Weights of a small mixture-of-experts language model, trained from scratch on English Wikipedia.
Experts: 48 experts in each of 8 layers, 64 SwiGLU neurons an expert, a sigmoid router.
Training: a variant of Adam for the experts, 262M tokens, 7981 steps.
Below are experts of layer 9 (counted from 0) of a mixture-of-experts language model. Rows are named router (the router's row for the expert), gate (a neuron's input weights, with its number), up (a neuron's input weights, with its number), down (a neuron's output weights, with its number) and show model dimensions 0-255. Each number is 128 + 24 x the weight over its row's rms, rounded and kept within 0 to 255.
After each expert's rows: "gets" lists some tokens that make up at least twice as much of what it gets as of all text. This comes from a sample of Wikipedia text that the model never trained on. Tokens count by the router's weight.

# expert 9
router [ 88 129 103  91 148 151 150 124 110 142 129 107  82  99 141 179  96 131 149 139 115 138 171 148 165 150 103 158 146 130 134 128 126 108 128 157 146 145  94 142 143 180 132 125 168  98 139 132 127 149 123 133 146 100 107 102 110 137 125 157 117 142 139 138 181 114  89 141 151 146 133 141 107 156  98 147 166 126 123 143 134 124 126 123 116 132 134 145 150  95 143 108  97 156 105 128 128 112 149 104 101 119  99 111 156 121 130 161 133 153 131  98 153  86 100  93 166 105 143 148 113 117 101  72 110 156 146 142 145 161 127  99 124 101 124 105  55 179  78 105 127 134 170 116 132 183  96 167 150  80 123 115 156 124 132 135 146 154 154 132 150  80 201 122 134 122  88 111 127 125 102  99 134 116 109 111 159 137 146 106 138 118 131 129 142  70 169 127  94 114 146 132 107 132 135 163 126 124  96 133 114 143 165 122 141 126 114  95 142 135 133 134 141 129 167 145 125 125 133 158 127 155 165 137 110 111 133  74 117  99 112 123 117 140 127 129  85 111  74 108 111 164 112  98 155 121 154 152 144 112  94 146 109 125 165 140]
gate4 [134 161 111 158 164 126  96 100 119 121 123 126 138 127 142 120  89 171 117 113 125  95 118 111  86 134  96 138 188 141 169 109 151 110 137  73 127 100 183 116 116 113 150 106 112 113 140 132 121 100 121 103 116  99 123 134 137  89  81 131 124 138 114 135 154  90 146 190 126 128 116 157  61 114 127  96 143 127 108 107 128 120 172 119 148 114 103 111 109 105  83 129 116 134 107 136  73 141 133 146  98 142 193 105 122 154 144 111 115 115 103 127 129 154  98 143 167  84 132  86 132  96 129 143  83 162 106 111 123 147 119 154 117  70 121 130 152 152 172  84 120 132 145 144 100 155 115 127 136 171 139 142 128 105 128 146 147 107 121 123 124 135 120 146 114 132 136 129  87  88 120  70  97 121  91 173 132 115 132 127 130 108 123  87 109  91 127 134 104 104 126 131 130 113 151 156 112 141 125 117 122 119 119 144 137 118 153 127 137 126 153 137 130 177 182 140 114 161 133 187 129  99 108  85 146 160  99 147 124 138 117 139 138 135 133 157 112 135 144 107  94 106 105 148 134 109 151 138 151 107 102 111 133 128 101 194]
up4 [132 125 115  87 146 150 162  71 113 129 123 164  90 134 112 135 135 102 166 120 129 132 122 138 155 105 114 143 138 146 136 115 108 169  86 144 111 118 169 113 121 122 143 112 159 104 157  89 121 141 165 129 134 158  85 127 142 126 138 145 116 151 124 124 159 125 138 138 110  81 112 107 119 132 157 133 171  98 130 117 128 118 112 160 107 147 114 132 116 145 138 131 145 102 126 144 103 120 122 136  88 128 159 168 129 113 115 149 137 103 112  93  97 169  77 121 129  95 156 134 132 123 129  57 111 131 108 147 106 149 153 116 179 101 136  90 134 112 110 159 127 122 112 138 150 123 121 147  93  97 123 141 177 151 152 150 148 114 150 124 101 110 118 159 115 115 137 116 141 201 107 123 123 170 141 116 190 130 130 143 136 118 114  70 142 117 125 162 135 115 172 119 138 113 112 144 106 159 108 146 161 111 143 121 112 137 129 129  86 151 126  96  90 178  78 155 146 154 124 131 142 173 130 102 140 152 124 180 112 139 140 123 145 118 102 114 115 106  85 107  85  69 125 133  98 159 164 126  89 141 148 155 113  93  98 171]
down4 [109 117 122 141 134 104 146 109  76  92 153 197 106 100 146  89 108 149 128 136 150 133 169 132 208 138 118 116 123 160 129 129 137 126  91 107 120 148 117 112 116  73 148 120 153 129 145 124 148 129 173 146 102 143 153 129 136 126 137 148 160  93 111  94 124 166 115 130 159 103 118 119 113 148 156 109 112 111 130 147 150 121 114 114 150 100 131 116  61 153  94 133 161  95  77 139 102 115 137 146 183 130 174 130 137 132 128  97 138 145 123 137 122 134 113 109 132 120 118 114 111  91 120 132 144 148 117 118 113 134  99 128 166 149 143  95 107  82  97 149 119 124 149 113  99 164 115 120  85 107 103 177 125 115 128 140 127 131 132 124 125 136 162 144 181 134 123 136 138 161  73 158 116 151 124 115 146 110 137 108 121 145  81 133 118 153 144 129 144 140 129 124 127 137 155 118 141 157 161 150 118  89 131 103 118  98 154 143  91 133  85 130 128 126  93 112 141 161  88  94 149 143 111  83  73 124 117 171 130  90 149 135 117  89  94 156 113 154 122 105 121 115 156 123  76 124 203 125 139 115 138 151 100 139 141 134]
gets: " | ", " ", ", ", " (", "; ", ") | "

# expert 15
router [119 145 136 143 109 125 140 116 112 108 103 114 161 119 118 149 125 128 135 107 126 160 118 112 119 138 117 112 161 120  94 109 115 134  92 132 148 141  66 139 130 144 167  76 139 107 148 130 121 177 115 131 142  98 129 135 103 135 115  91 134 123 124 126 217  91 109 156 152 126 133 115 127  99 137 144 163 153 104 135  93  90 144 150 141 118 153 134 118 145 151  50  95 180 107  87 130 143 150 105  97 123 131  92 140 118 136 108 132 121 126 134 145 110  83 120 144 121 130 147 100 116  88 130  93 154 147 143 139 126 127 131 116  63 125 109 116 172 115  46  79 146 155 134 141 183 110 130 110 129 135 141 137 131 148 127 136 120 176 111 135 108 184 121 116 103 109 116  95 120 124 101 139 150 100 122 152 134 157 109  98 111 114 129 104  91 143 129  78 125 137 151 112 140 148 164 138 111 104 168 112 145 114 157 159 107 137 102  94 113 133  88 127 152 171 163 159 124 119 182 141 148 172 122 153 110 115  89 118 111 142 115 121 119  97 112  72 126 111 114 118 148 122 140 149 146 149 138 139 112 110 131 118  92 127 144]
gate2 [143 153 131 132 153 143 108 150 156  93 131 148 133 148 110 175 105 157 144 183 100 114  97 185 103 138 158 166 121 140 146 135  99 139 155  58 131 153 117 113 122 157 136 142 121  66 131 152 148 114 133 144 156 123 115 117 161 122 119 140 140 157 136 147 142 125 140 106 158 130 123 115 125 152 126 170 142 143 132 146 123  81 176 104 126 146 153 124 116 179  79 140 121 165 104 109 178 113 128 130 135 127 118 108 163 137 156 139 114 152 141 117 155  85 149 151 156 109  78 173 110 172 155 144 135 127 153 131 107 114 137 136  82 183 107 119 139 103 102 107 119 109  96 156 129 137 142 128 115 112 116 136 105 169  80 119 142 119 186 110 118 126 126 135 129 122 112 132 144  86 112 168 114 131 117  97 109 135 119 138 133 137  68 107 125 134 149 129  97 145 109 154 129 111 120 105 152 119  84 137 142 149  96 102 149 127 126 135 128 107  95 122 175 138 111 140 125 131  93 176 141 107  97 153 137  82 172  99 133 144 127 141  63 111 175  98 114 111 164 113 135 116 151 147 139 122 164 117 118 120 129 151 142 149 107 152]
up2 [ 96 106 153 119  91 139  98  89 145 155 134 147 126 121 154 155 124 126 165 125 123 139 163 136 160 132 127  99 115 167 126 174 151 144 106 153  89 121 129 107 144 152 117 144  89 136 140  76 180 166 157 161 168 103 154 123  76 134 133 132 140 145  98 112 126  91 111 157 105 162 135 160 145 127 119 100  95 123 106 145 133 125 118 129 155 101 132 139 112 106 111 103 117 158 109 146  92 118 126  85 126 144 150 165  95 139 170 138 128 125 177 131 124 144  97 138 110 108 133 103 149 127 119  87 135 165 124 156  99 157 127  77 116 179 112 131 136 156 131 144 123 136 159 144  99 152 118 122  92 134  38 163 166  88 151 131 128 131 131 140 118 123 150 128 131 120 154 136 123 124  88 107  67 109 147 170 146 120 116 127 109  95 135 116 108 145 149 133 171 136 150 143 143 151 123 157 131 177 152 140  96 147 142 156 141 138 108 114  99 144 114 145 174 136 130 164 124 108  95 107 124 111 148 127 108 134 105 123 112  87 148 123 178 108 109 121 120 157 119 132 109 117 116 100 113 119 140 101 177 106 140 125 107  99 174  81]
down2 [103 143 130 108 109 181 105 150 145 106 129 140 111 158 149 117 122 149  98 108 161 145 117 121 150 159  93 111 146  97 140 110 134 156 123 146 116  94 161 100 140 111 128 111 114 160 164 115  99 104 159 141 147  84  88 136  96 147 124 131 128 120 151 116 142 116 109  95 132 135 132 136 131 102 124 119 169  98 110  94 140 108  97 122 116 123 101 135 120 130 131 117 133  81  98 140 110 116 113 126  96 145 138 112 134 121 127 107 148 159 154 151 136 157 133 130 106  85 110 153 113 104 125 138 240 168 131 110 114 143 112 132 127  99 128 137  58 108 100 166 149  98 134 130 131  90  94 101 169 143 133  91 144 107 113 121 110 109 139 169 144 140 220 173 143 127 124 114 140 122 142 156 174 149 132 144  94  80 101 134 129 128 143 143  96 118 147 114 150  77 169 131 123 149 140 153 132 118 115 118 156 114 143 175 121 133  83 133 122 168  85 148 107  73 120 121 150 135 168 133 142 134 127  88 123 135 145 127 123 153 107 159 134 131 107 116 124 116 104 104 107 130 118  97 129 145 140 171 110 148 106 157 141 115 160 130]
gets: " S", " K", " D", " P", " T", " C"

# expert 24
router [132 129 145 111 128 114 137 116 120 116 132  98 134 135 126 145 140 139 113 125 103 154 146 124 135 168 105 148 156 158 114 109 134 112  99 151 123 147 123 142 158 148 146 108 122  88 106 152 119 123 129 126 133 118 126 125 131 114 118 133 126 121  91 149 212 110  75 175 114 171 126 121 126 127 157 144 129 149 137 121 130 126 155 118 174 145 135 147 104 125 141 120  86 141 107 145 107 148 154  91 121 129 113 149 180 111 119 163 132 112 105 120 119  83 121  91 157  59 123 136 102 130 122  88 121 145 165 143 123 145 123 128 111  98 130 121  50 150 123  67 129 140 152 123 160 171 107 136 129 100  78 143 126 144 146 148 115 149 158 110 121 100 195  89 110 147  89 138 107 116 126 106 149 133 112 119 151 145 162 119 141 119 155 106 113  37 132 184 139 115 122 167 126 141 131 145 103 124  89 128 121 146 143  94 142 130 130  97 123 121 131 129 113 127 190 115 131 135 100 151 169 146 132  96 154  75 113 121 109  95 138 126 120 133 119 143  79 112 132 161 105 145 131 117 156 111 171 128 155 132  84 154 105 117 117 163]
gate2 [148 146 140 137 121 125  98 151 146  97 101 128 129 118 151 143 107 140 123 130 118  72 146 142 125 139 104 140 133 161 107 103 155 101 109 148 141 125 138  82 114 171 158 122 133 125 160  75 117 120 127  94 116 110 135 116 131 134  83 143 129  97 154 126 166 143 115 116 129 152 152 105 106 157 118 123 114 110 140 117 116 140 132  85 111 127 155 123 131 145 154 114  93 102 134 136  97 144 121 148 144  90  97 130 177 134 118 149 122 143 109 108  77  93 109 123 125  73 103 131  95 106 124 119 147 176 133  99  76 137 125 134 130  95 150 110 131 105 142 146 172  64 117 133 109 117 147 139 135 121  90 129 160 129 108 137 118 162 180 155 139 133 137 123  75 118  52 110 155 126 109  78 138  73 122 113 109 127 144 128 136 131 101 164 121  81 139 102  87 104 136 182 143 136 106 124 128 136 128 128 129 125 165 128 141 120 126 146 150 125  90 142 145 153 137 125 132 118 155 147  89 109 106 114 129 127 154 102 155 123 124 153 143 141 158 133  99 126 135 166 132  89 152 105 190 154 168 108 122 168 120 181  85  65 122 150]
up2 [154 144 171 115 125 144 107 134 129  93 138 116 124 133 126 149 108 114  94 124 121  93 118 111 157 173 156 142 129 140  99 129 140 125  96  96 129 148 125 146 109 147 160 143 128  85 140 128 146 118 131  91 118 128 100 159 116  94 103 127 101 101 122 121 169  87 155 105 142 130 153 120  97 111 179 125 107 149 158  82 115 120 150  66 105 111 159 116 104 160 179 116 137 107 126 113 133 139 105 125 138 150 104 152 165 140 108 136  84 156 114 127  63 146 140 125 109  89 139 144 115 139 147 154 124 177 139 107 109 164 157 117 130 122 145 121 108 119 119 124 128  64 110 108  89 105 149 121 118 128 117 130 169 135  96 150 126 157 152 114 105 125 126  92  94 142  69 124  90 129 113 127 157 111 109 119 114 176 131 127 147 144  76 137  91  70 123 151  89 110 169 166 126 120  96 109 153  95 137 149 130 127 186 128 184 117 139 141 109 128 124 152 159 159 160 139 121 130 115 151 135 135  89 110 127 105 159 114 142 109 141 137 136 119 128 114 109 112 152 163  62 105 134 142 163 140 114 129 118 161 112 125 110  85 113 160]
down2 [106  94 134  81 157 114 114 157 122 116 115 120  83  81 102 134 101 170 157 111 154 123 102 137 158  98  82 101 107 142 113 145 117 138 111 134 101 150 127  91 151 146 110  75 133 124  83 144  93 172 106 130 102  98 153 124 129 150  98 132 125 133 109 134 126 174 131 134 149 117 127 156 143  90 141 158 154  90 134 142 106 153 151 130 157 136 162 112 111 123 119 117 119 141 129 121 124  67  92 131 121 124  94 134 114 112 131 137 109 131  86 120 127 146 128 124 127 155 101 104 118 126 149 119 234 109 126 101 142 128 166  82 109 138 136 166 190  98 121 123 160 131  96 127 159 120 127 175  95 119 133 133 138 169 116 115  96 118 139 146 115 121 155 138 149 114 100 142  92  87 110 133 140 138  87 100 146  98 135 119 117 141 149 161 118 107 104  84  79 103 101 127 127 122 103  89 151 152 121 168 103 123 170 136 140 157 114 119 125 107 117 136 155 112 122 105 113 135 151 102  77 113 157 134 163 104 152  89 131 119 102 153 141 145 148 100 117 119 133 105 124 149 101  93 133 170 123 112 132 103 160 142 107 145 141 131]
gets: "\n", " L", "L", " F", "S", "C"

# expert 29
router [109 120 159 137 101 121 142  95 126 111 123 118 100 144  87 153 130 139 118 157 103 121 171 143 119 141 124 150 133 145 126  95 119 142 118 106  88  84 114 133 132 168 118 115 172  85 127 117 183 118 147 133 119 144 107 126 100 136 139 126 160 105 125 153 206 120 125 130 121  97 125  96  92 163 123 106 160 132 141 133 119  92 163 152 138 141 131 129  81 149 113 137 115 147 125 141 124 143 172 129 126 154 156 130 134 115 150 154 118 163 134  89  80 122 139 132 167 102 125 141  96  81 136 104  93 153 170 118  88 143 142 122 102 121 142 109  68 125  93  91 110  92 155 131 148 118 111 140 135 146  93 142 133 104 143 134 157 140 199 123 122 138 223 107 106 148 109 132 113 144  98 112 101 120 143 128 103 129 130 167 102 102 101 124 142  90 139 132 145 138 130 133 130 135 128 182 160 133 124 140  94 134 128 139 147 108 104 142 128 111 128 128 165 107 110 122 138 124 131 104 143 159 133  85 143  85 124 126 154 124 115 132  91 150 112 147  48 132  93 121 127 137 142 121 151 126 162 179 105 125 122 161 109 108 132 167]
gate5 [120 130 182 109 122 146 112 136 101 134 111 136 114 193 122 216 123 149 157 159 137 161 170 141 135 122 128 146 126 134 157 113 105 116 162 100 149 139 103 123 168 165 148 111 120 139 144 136  96 137 115  96 122 159 112 159 106 166 132 144 157  56 128 124 123 128 123 151 140 153 123 116 134 142 118 101 131 134 115 153 113 180 121 130 161 187 170 138 121 148 110 108 140 122 159 105 110 139  99 140 135 119 130 131 102 116 142 155 113 132 138 121 123 118 107 150 105 150  96 132 121 128 100 109 154  93 127 124  78 150 168 102 105 135 129 103 149 111 110 100 119 150 103  79 117 132  97 138 163 129 143  98 134 153 155 150 154 104 105 128 170 113 136 117 138 130 172 123 148 115 124 131  95  88 139  98 168 111 192 144 102 130 144 113 108 123 132 135 125 102 125 121 105 130  99 132 123 123 150 127  97 168 110 134 124 119  97 148 140 140  82  86 116 123 121 140 169  85 147 188 121  84 114 101 117 123  78 130 133 182 115  86 129 134 136 130  99 105 141 156  79 106 136 126 114 155 127  98 110  84 141 166 138 116 151 120]
up5 [139 117 126 127 122 129 110 105 132  95  90 124 146 167 144 177 104 130 130 120 121 134 147 146 166 132 144 151 140 169 159 117 100 187 145 104 133 139 164 127 135 127 112 142 160 106 114 116 137 163 135  87 134 146 144 151  58 128 143 131 160 100 160 141 108 124 126 109  94  64  76 126 148 117  97 135 136 145 152 110 142 154 147 115 131 150 135  94 113 143 113 135 170 101 185 119  89  58 134 143 116 153 102 157 118 103 124 165 117 132 107 116 114 144 157 132  98 165 134 126 141  88 110  78 108 108 160 110 114 147 140 119  82 159 150 141 110 117 144 139 165 136 130 130 120 126 124 124 139 123  94 140 121 134 131 110 159 153 151 153 143 129 115 127  97 138  81 107 110 135  95 167  92 108 144 128 152 155 127 163 120 167 130 117 134 144 120 176 134  54 124 117 112 139 147  93 110 100 146 107 165 174  75 149 144 149 142 166 135 112  81 112 109 121 110 151 149 120 138 151 123  82 124  85 130 145 117 130 138 142  91 101 126 173 149 141 122 117 137 143 131 108 102 112 127 170 126 109 107 135 161 105 144 148 108 104]
down5 [128  95 123 135 156 132 112 127 117 128 118 131  90 128 134 136 128 108 121 154 129 109 146 126 127 105 108  95 139 136  99 130  87 161 157 134 136 158 145 140 140 138  96 100 128 171  95 146 118  96 102  92 112 128 164  77 155 127 130 139 147 149 164 106 168  83 165 103 129 136 161 125 145 106  87 147 146 146 153 151 107 178 142 135 119 160 127 114 161 133 151  90 176 146 145 134 106 146 113 106 154 158 126 120 119 110 157 143 141 167 144 108 108 127 128 191 108 178 172 143 138 149 109  95 101 119 119  88 113 122 149 148 107 131 172  84 138 118  95 158 162 143 145 152 140 132 123 188 169 138 151 130 146 110 126 123 157 109 145 130 162 124 135  92 111 133 124 154  87 146 169 155  95 162 115 132 158 140 110 113 125 153 124 128 151 124 163  96  62  97 121 112 137 110 142 136  98  92 127  95  83 183 136 123 142  95  95 123 137 140  84 159 143 100 119 110 168 137 106 110 172 131 108  95 109 160 138 129  85 122 143 110 110 127 163 137 158 120 128 100 146 157 114 152 102 143 118 122 108 119 150  91 132 152 136 140]
gets: "\n", "| ", "\n\n", " |", "|", "In "

# expert 3
router [ 91 142 162 154 120 149 168 121  96 143 137 118  79 112 112 162 117 128 128 111 155 151 152 134 132 147 118 146 148 151 118 110 108 125 104 105 130 132  89 132 161 175 105 139 164 105 131 134 120 141 125 111 135  92 132 128  93 179 142 123 149 116 131 148 171 106  77 136 127 153 141 129 103 148 125 114 161 152 133 140 121 116 138 134 124 129 138 169 100 121 148 116  86 143  96 114 138 133 135  86  91 135 127 103 132 143 128 185 111 141 119 133 118 116 116  92 147 104 148 119 115 142 139 115 142 170 125 140 110 157 149  85 103 142  97 119  70 132  80 128 112 147 186 128 173 163 106 140  95 124 137 132 158 106 159 146 118 146 129 116 154 100 227 140 130 134 130 127 120 104 128 104 166 139 128 115 141 141 151 128 112 136 150 137 143  61 142  88 124 108 146 129 104 113 135 179 173 140 155 134 134 111 158 150 172 139 129 111 132 160 146 119 154 122 123 113 116  88 122 139 125 135 174 128 123 103 162  70 137 120  88 140 125 126 118  97 103 116  99 109 120 168 116  88 160 130 169 121 112 116  94 157  81 102 166 136]
gate3 [143  99  86 177 120 150 153 117 109 114  83 135 118  92 127 116 117 133 145 129 143 162 137 138 122 135 152 110 134 134 111 141 135  85 125 139 109 112 103 108 123 147 126 115 151 132 132 169 138 170 155 163  83 125 118 143 128 163 136 127 124 135 130 134 134 134 133  81 134 129 177 147 165 170 118 141 103 126 138 147 120 145 105 148 116 131 114 122  89  90 154 126 163 131 132  69 122 148  98 127 144 153 161 142  63  86 131 134 114 120 150 153 140 139 129 122 144 122 122 114 138  91 150 179 156 108 104  97 142 122 127 106 121 137 117 168 128 102 124 126 158 117 165 100 104 167 115 165 141 129 111 100 112 123 166 201 127 138 157 146 165 135 128  96 141 148 103 119 116  79  90 141 177 123 140 126  84 125 174  97 126 156 130 135 103 105 106 119 150 142  88  98 125 143 141  99 141 163 112 121 106 162 134 127 114 108 176 100 125 128 165 147  80  94  96  88 154 114 137 108 147  96  92 131 139 117 175 116 164 123 107 107 100 106 124 105 138 129 117  87 143 152 147 125 137 160 146 163 127  71 165  90 115 151 130 104]
up3 [142 157 142 136  89 109 112 141 154 149 119 155 141 158 130 143 157  94 124 131 125 151 119 121 131 150 127 124 103 142 151 111 139 122 171 156 178 107 170  99 137  85 103 131 119 137 162 149  94 131 111 106  93  99 102 116 155 144 146 136 162 109 116 167 119 107 141 137 147 106 112 103 126 122 123 109 116 157 108 101  92 144 131 137 110 112 105 109 102 172  74 121 121  88 133 151 129 106 111 123  91 117 110 150 153 124 140 129 162  75 156 108 100 149  90 132  70 121 147 129 147 107 125 136 163 138 130 114 126 124 105 152 172  82  89 137 128 120 166 133 117 124 138  94 141 113 130 104 118 153 129 142 135 106 113 122 133 129 123 120 121  80 115  83 107 145 186 133 121 156 122  91 150 108 102 174  88 102 127 126 127  93 116 135 120  79 123 125 111  87 113 152 101 141 115 139 117 174  83 106 125 164 108 167 150 155 129 146  82 122 130 105 133 105 109 144 138  89  92  98 137 123 110 154 171 132 111 167 135 122 200 158  95 158 157  94 129 177 145 123 127  77 142 144 110 124 134 142  90 155 148 106  98 116 128 146]
down3 [167 122 139 155 155 102 142 112 112 141 117 126 159 136 104 150 118 146 157 140 122 110 161  98 122 172 143 124 135 128 135 151 174 126  96 150 123 138 124 124  93  85 175  87  99 112  96 143 169 132 130 132 111 199 143 142 130 106 125 153 126  98 101 104 140  96 160 144 165 132 177 136 150 150 154 137 129 121 116 148 107 148 141 123  97 137 137 136 133 104 132 125 168  97 135  98 203 156 127  83 160  92 129 130 115 127  89 165 125 124 140 119 134 104 178 114 130 130 111 152 111 146 121 110 103 156 124 134 128 105  98 138 131  95 114 161 112 120 117 127 109 117 126 137 157 160 167 142 168  75 115 141 118 135 172 129 166  70 140 179 115 105 167 152 138 117 109 121 120 146 137 101 141 153 137 137 119 100  80 117 155  84 138 126 148 124 168 137 111 103 124 129 154 127 160 110 131 188 132 121 133 142 128 115 127 123 133 138 108 105 152 157  91 155 123  97 138 116  90 166 127 124 124 202 140 128 135 114 135 104 128 123  69 105 122 144 156 107 125 178 104 120 127 109 121 124 150 136 162 126 117  70 146 154 122 107]
gets: " | ", ".", "°", "| ", "; ", "–"

# expert 36
router [118 152 129  83 148 144 175 136 117 132 126  73 105 145 107 119 132 152 116 148 118 142 126 121 120 141 152  97 152 110 126 119 119 116 139 147 100 149  84 150 155 148 138 128 146 101 146 145 139 131 109 108 143 107 114 135 104 106 147  98 147 100 123 137 248 107  89 137 144 118 143 132  69 142 139 114 134 123 120 115 139 137 179 143 120 109 106 142 116 162 121 112 120 126 141  88 163 166 119 112  67 116 130  91 120 100 105 150  94 153 151  77 128 100 135  91 154 139 106 119 112  97 106  97 105 151 119 143 134 122 141 110 123  77 117 113  38 176 113  90 102 143 158 134 121 132 117 154 127 118 131 144 155 117 122 144 162 129 133 161 178 111 209 117 128 119  98 123 138 107 131 132 161 142 128 110 155 117 152 141 144 125 129  81 137  56 117 158 100 117 161 144 131 132 113 132 144 139 119 149 148 132 131 130 173 135 138 114 108 102 142 108 122 113 135 143 128 144 135 162 139 110 144 121 162 104 147 109 128 129 170 141  94 162 107 120  84 122 105 144 141 126 135 128 128 145 131 142 114 117 126 160 103 112 147 129]
gate1 [106 141 121 118 119 146  72 166 136 160 141 121  79 116  88 116 119 132 132 123 132 116 138 124 127 121 144 141 136 174 117 120 119 140 137  90  71 149 117 128 153 153 153 140 124 147 138 110 126 147 121 130 147  81 134 137 124  96 153 126 119 155 121 104 135 130 138 154 107 141 182 124 110 109 171 189 127 171 123 193 100 123 167  84 144  98 130 114 115 141 113 117 119 131 124  95 126 130 130 131 154 173 149 155 112 130 133 141 120 104 127 108 112 109 150 119 157 144  85 141 176 165 104 137 132  93  93 155 120 109 133 138  76 119 126  85 146 122 159 132  81 123  85 143 132 113 114 104 128 100 122 148 154 158 116 130 127 147 128 129 147 129 131 106 125 109 139  67 102 107 105 173 140 136 102 100 112 140 115 175 136 111  57 108  94 134 116 143 160 113 151 134 140 107 101 129 142 150  84  92 102 125 124 136 166 142 105 126 107 117 115 103 105 131 124 156 163 161 146 112 143 130 108 181 158 113 108 158 136 138 110 117 127  98  85 102 104 146 149 116  94  97  87 147 107 114 152  99 161 153 156  74 163 142 142 155]
up1 [145 114 115 104 130 122  86 190 118 114 142 145 120 127 103  88 140 162 103 175  92 132 138 134 131 141 143 128 148 117 111 120 117 176 166 140 118 109 141  90 191 102  84 140 148 111 149 162 122 169 121 105 142  88 146 158 163 137 143 133 125 103 122 129 113 111 121 167 122 157 162 145 131  86 191 129 105 129 170 115 121 139 105  90 149 136 126  89 124 126 185  87  78 125 113 126 137 167 125 121 122 151 132 145 127 154 133 125 120 110 139 146 151 172 113 109 128 114 148 150 143 127 139 106 123 152  84 133 113 136 168 112 150 136 163 123 137 130 144 125  97  76  69 132 105 121 138 115 133 108 160 154 132 105  92 165 186 117 131 135  73 133  92 115 124 130 115 138 145 122  94 154 117 144 137  93 114 137 131  98 134 122 110 113  88 116 112 169 135  99 142 150  81 131 129 106 114 144 129 144 142 121 146 147 123 140  99 123 107 139  98  96 124  88 155 130 118  90 142 117 127 134  81 160 130 119  92 121 144 122 172  99 123 113 123 121 148 121 177 136  89  81 147 106 110 140  88 118 145 155 145 111 172  94 141 147]
down1 [125 138 170 147 136 145 129 119 147 101  98 135 107 113 145 122 148  90 121 107 138 158 126 115 121  76 134 169 137 152 150 128 123 125 116 134 130  87 192  89 137 131 108 144 145 141 126  77 103 140 100  97  67 169  99 111 118 120 105 113 101 112 139  86 174 119 110 125 128 106 152 146  86 136 135 139 110 151 105 146 132 177 133 131 149 128 133 110 131 103 145 114  91 188 146 100 109 132  94 136 113  90 173 133 170 134 126 126 142 136  91  92 134 102 127 150 142 131 152 134  66 103 160 135 104  94 127 103 132 126 147  99 151 146 119 155 105 151  95 125 124 114 162 136 125 150 132 117 105 122 176 107 125 130 131 127 142 150  92 145 145 120 118 107 113 173 116 114 108 145  77 156 156  86 148 159 167 157  94 118 124 165 178 121 103 112 137 128 123  82 183 123 131 129 174 166 116 123 152 126 154 127 105 104 142 147 151  80 144 108 126  86 100 107 137 122 139  90 146 159 128 114 111 127 128 153  81 153 119 118 152 134 154  72 129 141 160 141 119 137 147 123 106 132 111 109 152 103  97 122 157 128 117 159 129 101]
gets: " (", "1", " c", " st", "\" (", " (C"